config = dict(
    router_score='softmax',
    balance_bias=False,
    num_attention_heads=5,
    attn_scale=0.125,
)
Below are experts of layer 5 (counted from 0) of a mixture-of-experts language model. Rows are named router (the router's row for the expert), gate (a neuron's input weights, with its number), up (a neuron's input weights, with its number), down (a neuron's output weights, with its number) and show model dimensions 224-255. Each number is 500 + 50 x the weight over its row's rms, rounded and kept within 0 to 999. Numbers have three digits each.
After each expert's rows: "comes before" lists some tokens at least twice as common just after its tokens as in all text. This comes from a sample of Wikipedia text that the model never trained on. Tokens count by the router's weight.

# expert 58
router:466570489523483525363400505525531544536537543584523440546562471539512576526466484505537508676525
gate0:550513454472552497460545447505541474469541490468480528508544488452472517485440563598615408485535
up0:475444511456586495545506560525425453451476472423584498525523483465435502429518473417518559460457
down0:498534498527548510487470464456491374450502522596392453518530575430560501531535425517482427541520
gate1:458684506438498540523499569604388413605484421551533526470573443474504449471466423486563460432474
up1:472570473418505505486581487556466557460412444535527474575414553474486429520532543419471558425457
down1:479524452525494442503553551443571510496471592537513431549459523569443464494497458486406500467544
gate2:507471492488482468454521611509530510563496514480492438434552470514403495476469519548481427520505
up2:504513454444459530471477488458477503479531471405512526562557523428482461495420497512493467487515
down2:595502456577603542559578503528478438495500603428417549522587474574476566490512493466504546590471
gate3:507480482607385491504504540474443524465480435528487511411511466471423474525505485465468457481593
up3:556508562450558582470525477570528495527452558551501471560496524565525524501465493587462535484459
down3:439505456484480517442575521563481455489476584506482471532521517543576598563643487557511578426484
gate4:509642492661485543494560501507511502534464504464528540581597405468572517508528506483539512518476
up4:547539459533441496481469534579562530508524509468508525588493501495612545518430534497573555566507
down4:477482581531583614473492576478537482468620528475560535486573515480504495495536383492479540403513
gate5:453489512396455559503476464565441501476451510516475481503457570562551501489505489455434443544461
up5:552429461562555469469512529500535510498541444445503545463498418574470483488532547566580582530512
down5:406487520558545535500491528587518496521478466379553551356561482442516504440476509473486455519507
gate6:491495530446511410501500472418505514562518509584462444427487351496528483510559551541560412476505
up6:441561562461499487461496512477559508525415456550468534440471490567501451516583461429461415507544
down6:488471443529433550512563529473410495468529521513539391515577530459589497540523560505539548524545
gate7:494422411480533523525546482535603506495436446485598422475442475635476537528490565501454521527461
up7:520488522424423598480428503504533541565451465569476521422439481540497532495443602386422530489456
down7:544544558464487574545493513424493432474519457542589519386405496523484510439482467475642432488589
gate8:526397489557613487531503529471472518509480484498496385438451483549488480524478463458585503575545
up8:529434472612638557506514538497484531568512480447597379494517524482485468495486402489501528510485
down8:495560477520421478386465467522575517471557606500483450465491464498438444548434482538597603604500
comes before: " the", " be", " have", " a", " make", " take"

# expert 57
router:498582509435530478449540526594581507475502530434553591507476551445549515494576438571490516495486
gate0:456516557581481493495479490438504478556501522513606463446443670509456553503459448388517499454411
up0:497414507520492642513459400559492510504445560565523561476529595465523560506491446494466494477433
down0:579391489515461477482471568469485471409467538480575451595510524547435505490570510433526474459469
gate1:492405504507518511499457559409533519450443510495517491435574609457560455519494566525646397555515
up1:495481500406476583472456494510551561536598539444437501472496504547502476513567572551556457502602
down1:481572543486462426487580445541474494490524533542403534478488515463538580549469487520487453473451
gate2:484585438512574442451419466515486529437582435509553533587574461488482536479563496510493469539473
up2:495499510568431412497482522450453593443589452440521630479517464589544475485558505534518553516391
down2:580379575517537476500536427417599465590483521541586422520436494484466549468459528489632505552442
gate3:500513561392443520492484480500468477478532463501338484569492470544507538558550506490473509471504
up3:504543515560577461475514515496431494590511456507565481481466472442463468476506504530483412540501
down3:401481504555480503533538522502496542590451512417534610456512543504534472615555524404493555533438
gate4:468449467469501506486527499548550566492465502473637483503558563491449491484437465505465487473394
up4:520490448484520486497490519488464427541493521403411454396526443531522546503498569446407448538490
down4:547451564448596428480510584441551521465491593551554474444519490555483555493459487449435489488486
gate5:486571486531517481458512486544567390433438533521455605469542434531576456493510485578589529505427
up5:462619460531511452481533501560513419503533521485532598453488512496454452507560519477481545537484
down5:569510443532523547477496469561524525440553591437511454525536527463464525715550486510492517596600
gate6:501477403468427537516522483450452433459554523491466553484491593563552494545550462492458587491537
up6:537407502522551481500499457577472454531526505634427508530547395405485530524424548466508500491490
down6:485487474535467412515498485545485522445499434434430422497545587507464404475496586510471402462455
gate7:487501511436654503483506526474538500398499507447481527466402434503511496510484508429515419512576
up7:513518480443500534479430530488437495523607505506442504482583588494482426535418546520395419558473
down7:411501468503613493511445418517493503497509475464568558534534536490527473524516546478520545528441
gate8:536488517563549550539551434578519486626502507475507487483536402538532480507456476466558384494469
up8:420460508461525519454454535506513514416429467516525508543463583569467516512504430479364549430458
down8:460411486494527481508527547625457517498435496569386563502492511504518480472486485481443458507498
comes before: "1", "2", " |\n", "3", "4", "6"

# expert 43
router:522541519395551518461499517520510362531546491535527487441434554489493544494553502502465553583526
gate0:547570532434470552498508475527468466422518484478536572515510506467554461509455460507531450488404
up0:473589456486509452463535588504500494467525473512430583556521475442482540535546520554382452542555
down0:559501590494568493575516512482479472436517444533536492435433489629488471512540401510508589394533
gate1:472510494524482571528583495473535430537498498525437501440515515554504451533455481470467532486500
up1:498488546513594439494535533539499529466383446542501541514578391524581506465462551526565371524568
down1:544520513420496362415552427433381465580521453461537480493503591478578431521491497445498502418528
gate2:506491523452560508524574500492557543440544489521418553526566450456481419535511498487469444530529
up2:527529606625533410472490448549456472478532513475509462436483416503480489523453594537477531536523
down2:516485527414459513539511540507515542539396518538524548540562517446503428450381384555547502520546
gate3:462404510478487554406531507518485523507466470518523553434462482553502527542581440449479427516511
up3:452444500430535443509560485435479536463549467554502482517505474652482414495464567520483520462528
down3:504506523558424523567484580509443521564506545542478547451463499574447516449553525552485495520546
gate4:504416479508561434494577439546551423518533485527558504435540450446499451511472622504600482501542
up4:448396590473471538438446445445542542460502525584504510358553593616538563522504577544490448516519
down4:470474568449477589504497369491509514554448540553412504521490517562527488462545529420462534464477
gate5:527505559453530495480452527479483527528539462495446489419447541523455511488474500555475515507468
up5:550469509431419508502369485458480448501465511488479567494497488516471504539435465528541528499451
down5:551506520440466586510417414539446431454467499486524510487551494473499463549554538447490489534407
gate6:455547369580572476540532469459496449482439499474472468466494466435516494503520467479466565495597
up6:514497442524545476555448537519582517425507511511489481462504372498513491510484562502561558494550
down6:489499567422503487518489535460474525477436382559552427596537472485439483570553511410486429427523
gate7:502511451490542423471497503488528566570452476452496442470464461511441459504586446473541498513465
up7:512536529533483576499572414536424528465473546529523563505491541463572564461436531462614479479522
down7:531488533469543520554436493487500498527422471497533552513509533518431560414570389531513509508559
gate8:492541480445509508540530590490504508516531475408548491516559578541498427497517427468510431531484
up8:458482450459488530571507498550528543519477484441522544524509468513551486520505473446464501572496
down8:500469477544524420531502403482450439533490410455542404604489466573498521551457523458508612547505
comes before: "1", "2", "3", "4", "5", "6"

# expert 42
router:455433538446541517487529504487478516508547539566443465588490664514488465530406468404518511470458
gate0:479424496460521538491469411527525489378497469522503553509464449477512482501535472562509509506456
up0:499489465524499507536499502491464396592460531483527520474479691454438458490535451534458456517546
down0:489463450506582498573551483487498471414429500456509421542528486533438512437448596453455470466451
gate1:514570503549486455468440495429491461545503474579491490519549579518557507470395522474481468475575
up1:500449483488467521493644539502504525500442558486516510472516440475505462522530490507510527483431
down1:502593531425531484564476462607582505468432482417459584584518516454456545491468580450451551403638
gate2:542449506520499480479513523489576439489450512503459623555481618502454469487451555491524495445506
up2:519520476493496514523419469582448531518534489505485445475490414523505520530527474503503456566490
down2:505401570481437423494492515485546548478458600498418527502538512536489420481481470552521534497438
gate3:459509421600493481451525527449516523421493526516541569482527534492494561473416479480464530500524
up3:506445507536662557479522500477463525502504467528506506508517433405515491543570522527539455480481
down3:521613362594486530476418571505593499485515514529530439423556516480508444607442509464493426513515
gate4:514528520484513536533542533524549517527532503487527524534584570438544534498513475430513531510444
up4:526489483481534429487498484441466488477452512501476481489435426522464449514463516535537499505525
down4:583508513539483484466445555491486489404479565450401531514524511536440511508445514440495461521479
gate5:494512427446611441480549505611468446515557550503507532438492453523544444492556381562495523513496
up5:551514517500353545463469483493529584487470467493513466517561509506538510481466596435579471510483
down5:491510563524487469444562484514395359465615555530544509471536461599510539527451386489570491516575
gate6:586445554514513515494432543524541509408446504535568558517502571401437449528479525524364494491530
up6:556406541519599511471467540549552545472466525472553524510495553344481492509487519547409564469503
down6:521488428459517455509554513603586479488479578501483475636472545501399554590476580502442512544511
gate7:466446561563560458516562537522428525553434533526502478556427490465508435499598530526513446476552
up7:469506513458510507482544472409537486492545487439526507522479450539571500534475418410458571559428
down7:517443567540464486569473515434463615464530531408501552510615487593528477435481555517500484459509
gate8:471569548657532548483552457501489491528429512456469608474471488445460430482500470432534518530552
up8:500427483357463486487450517508479526504535479503574427557549421582510564520467588569526446522434
down8:552543521482519571552396472479467568507446504609511521466403534577449501489547476612517599499349
comes before: " |", ".", ",", "–", ";", "0"

# expert 23
router:511572581467462465470428473571502448533535529610508451555419537549484470499545408559518413516444
gate0:512472549603404503488556530468480478533476501499565521426469481561501453518513444576441372469453
up0:511473532482614413526461485508444523519544531521563486552467466571500480554470432490543469482419
down0:612518466451560501447465470449518550502523590572525579535490453515543498428484501523459496478488
gate1:560574436539506490549467523472508505541535518496449495513446442409575490516447585480523419475548
up1:426493469500532585576470470480488543556478442511521478482471521478537544509484503556494429475512
down1:520519447520544524535502507506514559451558472547448574517524529482533539477501556512509449562422
gate2:554483566419556596500421493484535516531460568465516491459524445563483475525525521489442532430529
up2:530524518486476435481650525545457456543473515547484511469506438510501539446519454490460469528511
down2:464569551492521532496513451483425461496438491470475504491440481492522555511466444401522475506556
gate3:523604514446428452551451529441472448534499532521488524531433506567510530517517546470571434503546
up3:610512455502470524480512458534512465534517463545518495472494485536560504508467487481593510434447
down3:578493392560369514427482551516434487446532530466559446452419559492508422508492428530469545422525
gate4:400492550382550533419588426422461512494454458471507383479537493509472460485532482504621458445555
up4:517517508595370538570559420478467500446550556549531481519526609465439570491585509521528507479484
down4:440477512562516492599532482655460547610471509509477461503500473434479498448500474489536414529493
gate5:547582482487524493438583524537514548546450507530501425514517546485534444481482492472416370501503
up5:509505467500500473521545491479445477529398518482498537508512449495519418581533441464501517532499
down5:482450593499577583463528516458496522439537502481430560458515597566509499466429545470423510516539
gate6:555555479507469524515546628497457438420520510454547492443545462609458437443399452461562518509540
up6:571504418540492494505577529448520504524404482481420389528495534551494528482500622433508419560536
down6:496484534492507563394504483512499537494582515526364525408474407416510505499529507484571477460527
gate7:443496480615548492469485498563497530516554535566498536443580499509500493458568419467500471558490
up7:513478483526477518447550554545456491452499469425513655518532464438527509513512530486543505530492
down7:537523458481521510494466488450478581505542528468536470527562536405434473477544477588532477572481
gate8:535624479361494545474518525416476416589487512543461442539467482487503507513549389589424456438483
up8:503519519499525517497556492465593491486470511396450586583541523374530508541542474493537516502426
down8:496466523558516448526520553524485550480517573485441541506500549618674498400494428456524553522474
comes before: " ", "°", " II", " m", " ft", " acid"

# expert 78
router:453472500483511553483470528464548478487435528495473595594551464481451518485558541573448523593506
gate0:503513532511496502529441565520418475397501498528442606462517459401540552469476457453558437527426
up0:534571438500524465496511458549527508526539514420537503552575492531495534497476557500511595485517
down0:509502511583431498533476491566519448524392467458508555513577534534478493591463494443570562426381
gate1:502543519393548429507474450521480494535496506629502423541562518528474492490408549486571528474479
up1:441472584525596508499533474555498538463549514503498492543560585448475465490509464506546570496453
down1:449567404434473481459476501574459644572597418425447535510524595480433443537552455526462506462483
gate2:459601442406482503444481431524491545633476566495580553539443535568476501488492440522533567505474
up2:477671398487453506489452432487505533549446533461486456568410461532486516510470484493455531521496
down2:466463418609526472551510515422481525415449510493561505506555461451499602631508574515498460395455
gate3:524429415565480526532524448498497462512530548377555515438518497479487533483471501497475428555546
up3:525671479502530425536521518501493531453465483517409540522435558468467486478574451515423498453489
down3:529539479635444491495511495524522470424514591454502489440538531473457583492433640451489490502470
gate4:544490504547480452529464564446575517543477538377509524471399460568504489467483558450517539494421
up4:422428536415567471464518485512468495546454440578449517550488438469523515498476440506519497442523
down4:471446438443479460573503646471473505569516487462593551428439517484529457536534497468499566490480
gate5:462418556458447572536606573516538504468487454401429550428473502632522515467573480517496542484503
up5:480561539477473581533526568537534529424563499457480630445439461516541506511554439460472446475557
down5:506459488457537523532518491556419457512522484537483561501533577478572471515450597421559446587560
gate6:483576482526513610515398557435490527500506513496470499468400470573424509465490507490443535455516
up6:552509522470487438505488468556496511441488499474516528498404454561594516494511425563507447519446
down6:550527516539504497530436443517555568531487494609458550488483535522477489528456445528469487533397
gate7:426514551555477480509453528521553456491447533614519509489415526449514501498556494493484600469432
up7:541423495448545556466506419509430477501534465457485527535484393527564547498527402527466434549548
down7:557494485463497563582480487376478445524471512497524519550469499468465571523551474541502536513441
gate8:444537541567512501520524523400474437494571530462554542516581537400445499437537573599429527492437
up8:524387560563465493556513490449483431478457478449424566474456540522544445539460491531607569510435
down8:460449462531441527604459521470649442537480509406484564463577428477451446444568460507491549457543
comes before: "0", "5", "3", "4", "6", "7"

# expert 66
router:492568488586436465471509538537562494500501541548592482523497516455531504588494458587537493495484
gate0:577563517505531507489536568573536474472493471573462421531389412471416483514489572451478484556460
up0:622611503440466551490586527513536492521464455584472402557508483507517493513531501491477562545510
down0:513427542517521524525498338478480496519400488508466484593556504567507519474441533481496548629504
gate1:592512456555502502488556568494485453597543548498528491535449568595506470558547550549483434488551
up1:469515510437472514482498540523478533469462443486489530471520481429494500442440443499538523435425
down1:495496464454589449597496516527596389538561505585532508513503547508521412457502485558477479525567
gate2:500496598548483512492463486446481503534454504469423538467538481505559559462490475494600501521522
up2:504533521417419434470510433445548500472429485567503407509499492433537451528492568554562477489503
down2:470553467586541450528500468568462522475507477517430489460520492519562505536450540504494583619464
gate3:460379511454422454479527415460392544530495489552574389439500473479542531516470540457529561499557
up3:511553516508529500499532501548587431506479531444429525534412505500456442448509450515402469510462
down3:457544583470543529504557535461470480540429556505468505514427538472514436492504531504444407470459
gate4:533520533488587398553538666520449510517474540446502503497538515487525536508495397506472539543398
up4:502428515455537466589535569488422429468488478543535446599496453504507604519543431473539614540439
down4:534466465504530433451574499538518656479499502585526546466539534462501636574545527485441432518531
gate5:517608478594472585478499502525494483592548479598474566488521561441507478483498505467479543499526
up5:461459564387520422531491482502493507366431498399521516532484434520569519470566493522523471520444
down5:561532568535482530453563514430444540509543460541461566510479411568466489506592490540482463471540
gate6:481494471505458475472514479543531453487521483456507472532478464485550575524392597517526495543558
up6:458417453547429470497441444520538493487494467493474442512491478508548561512422524508543512481518
down6:640407534459497471465485522555515585578446543473443453511506525516477545543568549490420503330544
gate7:467480481583464413508538536477529536418495463539539468470484516529428453500467530528455601492476
up7:561472570513597502502510413557494466481543523545508586528535501437530525502529512474522444503586
down7:497573517462439499517550431579489491483415441514526455474572508493499421529485513518538493417548
gate8:448384463514550467439457415470472492413496467454570501490542421649502534488535519565484581504544
up8:401466419486563427506544427503473490449521512464565510532563464578510488480570443525473561467504
down8:548443431603487404451540573530552508564513494605479505607454546487548535419525481592489470478400
comes before: " |", "–", ",", ")\n", ")", "\n"

# expert 32
router:462485540460497513490519480511520454495517519584570520527441512439510486505467516440429598407560
gate0:465381578557480533542449608447625443469446492536554549514497590527468474476503513494444472457486
up0:522586452487384478470493465562472585551554497507535471487531474525490489542533498582429474515439
down0:373510489501523497590457552472484496461486556450523440542392551447474466475479463561527474500500
gate1:652397449541514488485420509501563477592497488395543579513429478533518526471524555568428576500518
up1:546556484513547503534469489511433432406544499639539575539563514438480490490444409461500574500471
down1:454559465423512449515511549490601487506502462542454396528504437545498454593617530481464530425496
gate2:481441521411530535577546506545488475446510523473532525483432593480529460491510568526573390469461
up2:445435490620476545543507510476391529408494535466448561445565407578570523522626439573578442535479
down2:576493553485587469430459510566463516516501447431504580566485610519521463435525485460502556492415
gate3:487515525557449503493548499514538461455487446531510510508465552542518547525479553463432589508526
up3:526459501551516473484559539518494440496489435514530533507405472552478547551495528520406643541503
down3:499494578448608538480551530564417397485459569503501496458445388478506564512484498483559491442542
gate4:471468568402456456535535522511495498465521482540525471486439436497491484470474468412555437515521
up4:554491476520414428514487536509518459480561497588528581543481493456468522495566448458456540525466
down4:510436442485493454487521567433499470408468525565474558494441456465475535496423517587574524488530
gate5:500420488599503511483477501459552503477580493548524428517523569525440468547474443439471526479444
up5:578639569460473406496555520472545486438477527603499451477491541542539543485538434525546463490572
down5:436520592483498426592475532478469456488445432487491545416476475489546462535530524519437448543565
gate6:453388534543568416526434507563543533385443543493530507466542470506556503498510431535430438520461
up6:531458497515489551437455499449493528562581563443597509417519517538467513520491479524421484501535
down6:494407443488562494581540506475480439561507478421512593478555475436513595470433459482481540567573
gate7:423588459440456528443492442501594591464452445500526525516493474495491435525471499519554471528456
up7:554508517504560393487461451550485552494452497460559513530518435449549507480479515443545465530563
down7:532460467481572560497450439502526416533450544390453534484527501515509494505502517444512445515435
gate8:500448485554506506510458529463466510401529505584435460492442515503370501505498577532574553483576
up8:434526552421506558503516510534524488587403499525552510473482481557502475485432526571440460524426
down8:452500445510515495543480561511458444511498487414533478403452470464560439458596479531570575448509
comes before: " of", " in", " to", ",", " and", "."

# expert 44
router:484524434416528464461489532479374549446496476503537565445554579510483516518449467515493541421474
gate0:506548495391454541531512552593458549555451484580478505517494463451562614502470518462579475476532
up0:498530527617523516479484446409500474536451465444480561500503449500485500504460476520584491505495
down0:545509427578496511524501504474468483513508503460417437417486551567445510403590536471481548532455
gate1:548575484437526441474512472454437589574472461429446613503467458412463488488480528406468497499464
up1:506371429535547485457532515511488553474459489494514559563459546447429469525581535464470569505498
down1:503521504613490530482517558481406483427480530504414396470548454539539552460540553543505504521437
gate2:482637438488524449556475594414553458593511481475502560575528551475452516495473626506469547542580
up2:503570457423414499566430549539581468619535470517500486540542534519546503516470536511476469578486
down2:472462471541533491466460535552437458526611464446517476468549505530547526472549484454467501480480
gate3:414373509485527518482481501424413523525494513445540574539537560455450500485453556527496520597561
up3:508457574520591464476472479440400617495498546471557508517605480517439525494448464494480410601553
down3:539522518481390480534546557428593530490428587419398550511554422473451520483547492555537534502517
gate4:602456497492384472535471441423518478507442512524546536481501481532451447537516437484455562500505
up4:551481562513415468522469431419500482510443554593470524487430443445501452503494630468473589462472
down4:543479511490502542463564438479521503488496540484414426452527504434510443540552568485476543425467
gate5:539487398547530513473497572457515493514491463477528421474448472553473437496515379522465559565544
up5:474629536439531487529518446541497513449484508566490429607528524491608556473574515469396458522553
down5:573433643441518525512480466478471508461460508538493479483606410551508452596576533492421456555526
gate6:536369562456432445524506434510504459546525528553519531466511464395491463501518422514460483462502
up6:503654480546621500485494541448503551481584509386535527541531488515439526455489592496508523541548
down6:523392506473575435518478536431518532512488492421572444538515471481484546548564434576528551513499
gate7:519508477497453445479477476519523507549493520564501543426528382476488453493540536505435489491489
up7:476500556471533461502407515496540529580494450507492476452504380476488469455523489517465432476520
down7:426589508460483374458534456466620494432500579465495541519492487490565560515514542488424486466498
gate8:494390467412462371483554515479466461492530529454485462491518500533524465475543547476430398509640
up8:514554536606460649491505504567445524472497449496534532496555542569482525473438451484570519557454
down8:572528453440406537397512513560481477440571474476546503441371553537471524517501513524466459489501
comes before: "1", "2", " |", " States", "3", "4"

# expert 7
router:567505447438448421476461472574472439488534515428486474457477501478509564475507490577525541505458
gate0:515471457531560517527566471556372477581477448531512424417543509453551453510485517505496565528492
up0:498446518535508500537565445462437426400449508511493457462625579453469489514528525508531522539542
down0:497498523433410603442521515489529539365471520599526511495550492505475528491506536493422526466559
gate1:589421626430480435541425495505517490570472526520532475543569521484476427504499511539506450478480
up1:517482551467483473534505445479480599443570498576487477437498490391500492543532545529509440517435
down1:567443467457553485525480475603557441532506475463438540422453502396593504490506509562503531513536
gate2:592434460540573471453455486448510472480507487445452530586490517478466515474463510511445464490469
up2:483546497406506452496542552475449494540465507463521443456626510475501531528470434490502414543582
down2:468409500484503511451485502503517568443378473522404531499523515477475531404439550517506402542486
gate3:599494524586445487502491562485472492470500515526540450475493514549467438458556522528490580495586
up3:504444542543578505478508422463573483628584446561493531535522489528440493468549545581429421490449
down3:520562489509545544478561608535398443535490587485546496489438509454563528597500578528518480527481
gate4:461470435462478588509592445539545490560509525486499550504568438546541477517497601511473460408468
up4:539570541445511491504425541484471541493490458480466441488490470588454475461458459489580559504552
down4:428534521529509482525498417516520445497431469601457496577553478452526525507533599366539531523507
gate5:495523495426634520549501498477538460523455517567467550521523536470563503473519428498565519460416
up5:482508470577364418527521581533550545469480501562503480478420591575552509518555501555497533522544
down5:495448499525529494525444475523467621544502542493533466476490503507555556479458477597545516430511
gate6:590453520592490536482432487454520466508562468523483479395378509519467506511561503501483404507518
up6:560515530449471505471464544491485470524524527530446532477476541537472539492477464505476422462484
down6:531450424503422409501569525521534459474553424498418524637518528590553504444471459560433466522516
gate7:583560489510580417530526552492471421511418512476441587610482513562445510483607369441410450432480
up7:551362489437671471480558421527503531537561503469502573442563481597550533524505570528488429521484
down7:490520446578465537576591568507512508538579547523576555497502427472477613579600538412539463539499
gate8:467544444519602450467506485487531396458536516430595501512440418479431443531522462457451517557475
up8:492422563522415535556444481536463511581503553569470498469570579554529480532464477475471545457560
down8:504466407535412482458530505527457560468463474493566505553434453464466427461538410412488514445537
comes before: "%", "8", "5", "4", "7", "6"

# expert 74
router:525444553552420545431515497507497505435468484553426528467468577458501505480429578500494504609494
gate0:491561483464499549515392503530412583409554489569478511492557420515473528524437525530548482446476
up0:511510482409464494465468540510413585531522524534462493563542459514482521529476589434497572511575
down0:445507474517481504582511520559525512481413445512362618514393563483602577557452557442510455564458
gate1:507515447487507492487460531438570465401549480595463489533548508522413446488453526633503546518477
up1:532498435496475455481371576461572510376478442521542474465454500570437445481535458572553521595407
down1:576547570517499405477574523400511454558543511432393534574580508430562581522512463475491473568466
gate2:492359522464464513466568449495500501456512528473456472419498562489520523508466498555538533520431
up2:569432550432435532494452442548496406360514533516438551457548546543555521517484417590583440499474
down2:449476351498573512454431506540470618537548448338482358545508522471533562463540518504484513531459
gate3:536547575464425524505443401483520543532468556502582499463441533463506493504438518380548484480479
up3:460564578568319516569507495538512458532464523536541622486478579513476485559474457499429486485371
down3:557438547441521506435475482451475517448507473490423471571536542471560478477490457542530474517577
gate4:453517473464499549448474478523477566550467518467484491542464519409451518514484494504528578488503
up4:499506518537430532510451478591495560616484517530511445523448462479475510505505444439501516403566
down4:648475574507463365476488538522506489482475466565536564563458467510598509500484505549483500472405
gate5:487468504484544545481562522529491534474463530577529456475462510432451463485366532499564532518558
up5:505546515445502532443521528497443531502413480530504532445545528498503498489467504479524473511457
down5:448425533547491456486556503455448503520460555495484560456475490577475350468538548536556427534507
gate6:531497461488578435552489562499516506553417448509408516546493512505537576496465474523436488392572
up6:428434545558520532402461450497463508588572547465568381425539513470438411493504499431624546600403
down6:509497473483565495489460486625511486476461508542410516540439494513480504508432481481445568465529
gate7:569460461394522439480495524507580525512480503526515537547446490638530464445531467551546618526410
up7:441488512593460554505463492537484449516533507554626418469521424352544487512469482424467423515598
down7:407490575488599446438526460551543549508479437558568546490498554578561557467509486541504559563514
gate8:524570453472403516480495570491480503483500526602514494457477549471502543515581456496478502501434
up8:554584519443471519489522486460534505487471492493504540525503568521522481542519482414490431493493
down8:421429536495469636560492480580512494444468479560440474427471524530552470458482466515449518436601
comes before: " a", " the", " been", " an", " be", " not"

# expert 30
router:494503485492472486549620467571532472482535470502491511482570528436533386478436572433569491384469
gate0:520512456603516494541467593498534402540430518421493492482535545523522390505508487510520612390494
up0:468491473535516456514512585464514432524446532383547480532478556510601417497416512487527434377519
down0:505477491488539580518505521515461479504503452522625552492436468500480412447523524595567382462571
gate1:591539446506541478482441449578496521482436487568463478498525453508517411526524516510505555496559
up1:449469528492410489539467570432488546516582519496501595496457499546485595478412495500561494508455
down1:509442500534513515528627451512521573469415456535457496403595507527524462490485561559522446545474
gate2:578468470472522438464545506381428545537486508551522483422520451555430529495468491578473542464546
up2:510435506529456505492452518565560501467471590480479378571473401475546502554548520508496456486551
down2:606471470454440406538479469426522428561588502513512506504467525430422496569433529502528539530543
gate3:617587517495511529500446524521497594492500494566461456525446445459444491505555569503582532551565
up3:526548509549566530497517582496498467533471488580465448534464517400494499533531543532572414500609
down3:418465528531493420581509515489489480497538557491501551464463550546472468545478427533531594346471
gate4:435602506522457471573605456461519530505517462517466483520519511496514527495506506586497491440434
up4:500491470502433583505453467452513475426514542530499550549487518450481506508450455483539434500489
down4:583506546556539442473470513591510499535524497481478472499523540556476456571446513494464640490527
gate5:459434467495508523499518478424412486505432502476475550530593506450575503503472511516547496547564
up5:475515476447505497526547433416417498557377481455420551563564571444625494486522464497511547482540
down5:553574573420573527416488445595586564557506421530485493547447480544557481494476563469495492442555
gate6:442498417501513542483482516441541538499594520451512457473529533532486497449528489449440515468402
up6:502492544530462425557498514515539420565463515650442536430435474506490449499450387490566514539530
down6:557522484586457523480460501564428368478500584485439510474480513476447474525592514516556397485496
gate7:540521503472509584495516426542508477452459528491481481470494427542546477484503483546634493574556
up7:425461557525484491512441451463448488580530466415494571529539506443560570537441450428555370546473
down7:423502513533524546485497464473523443448506495487604405544482542534397495535565508536478484453500
gate8:516517582528501487516509447534471498509541500491482538592436472556510486486643515444513429481517
up8:517514465490483465404541489522474565466508525482534552487574408487553471477499478464451538548551
down8:504395537490476592466407561405456566411516455637506585491456528594610513512486487521450521584572
comes before: ",", " of", ".", " and", ".\n\n", " in"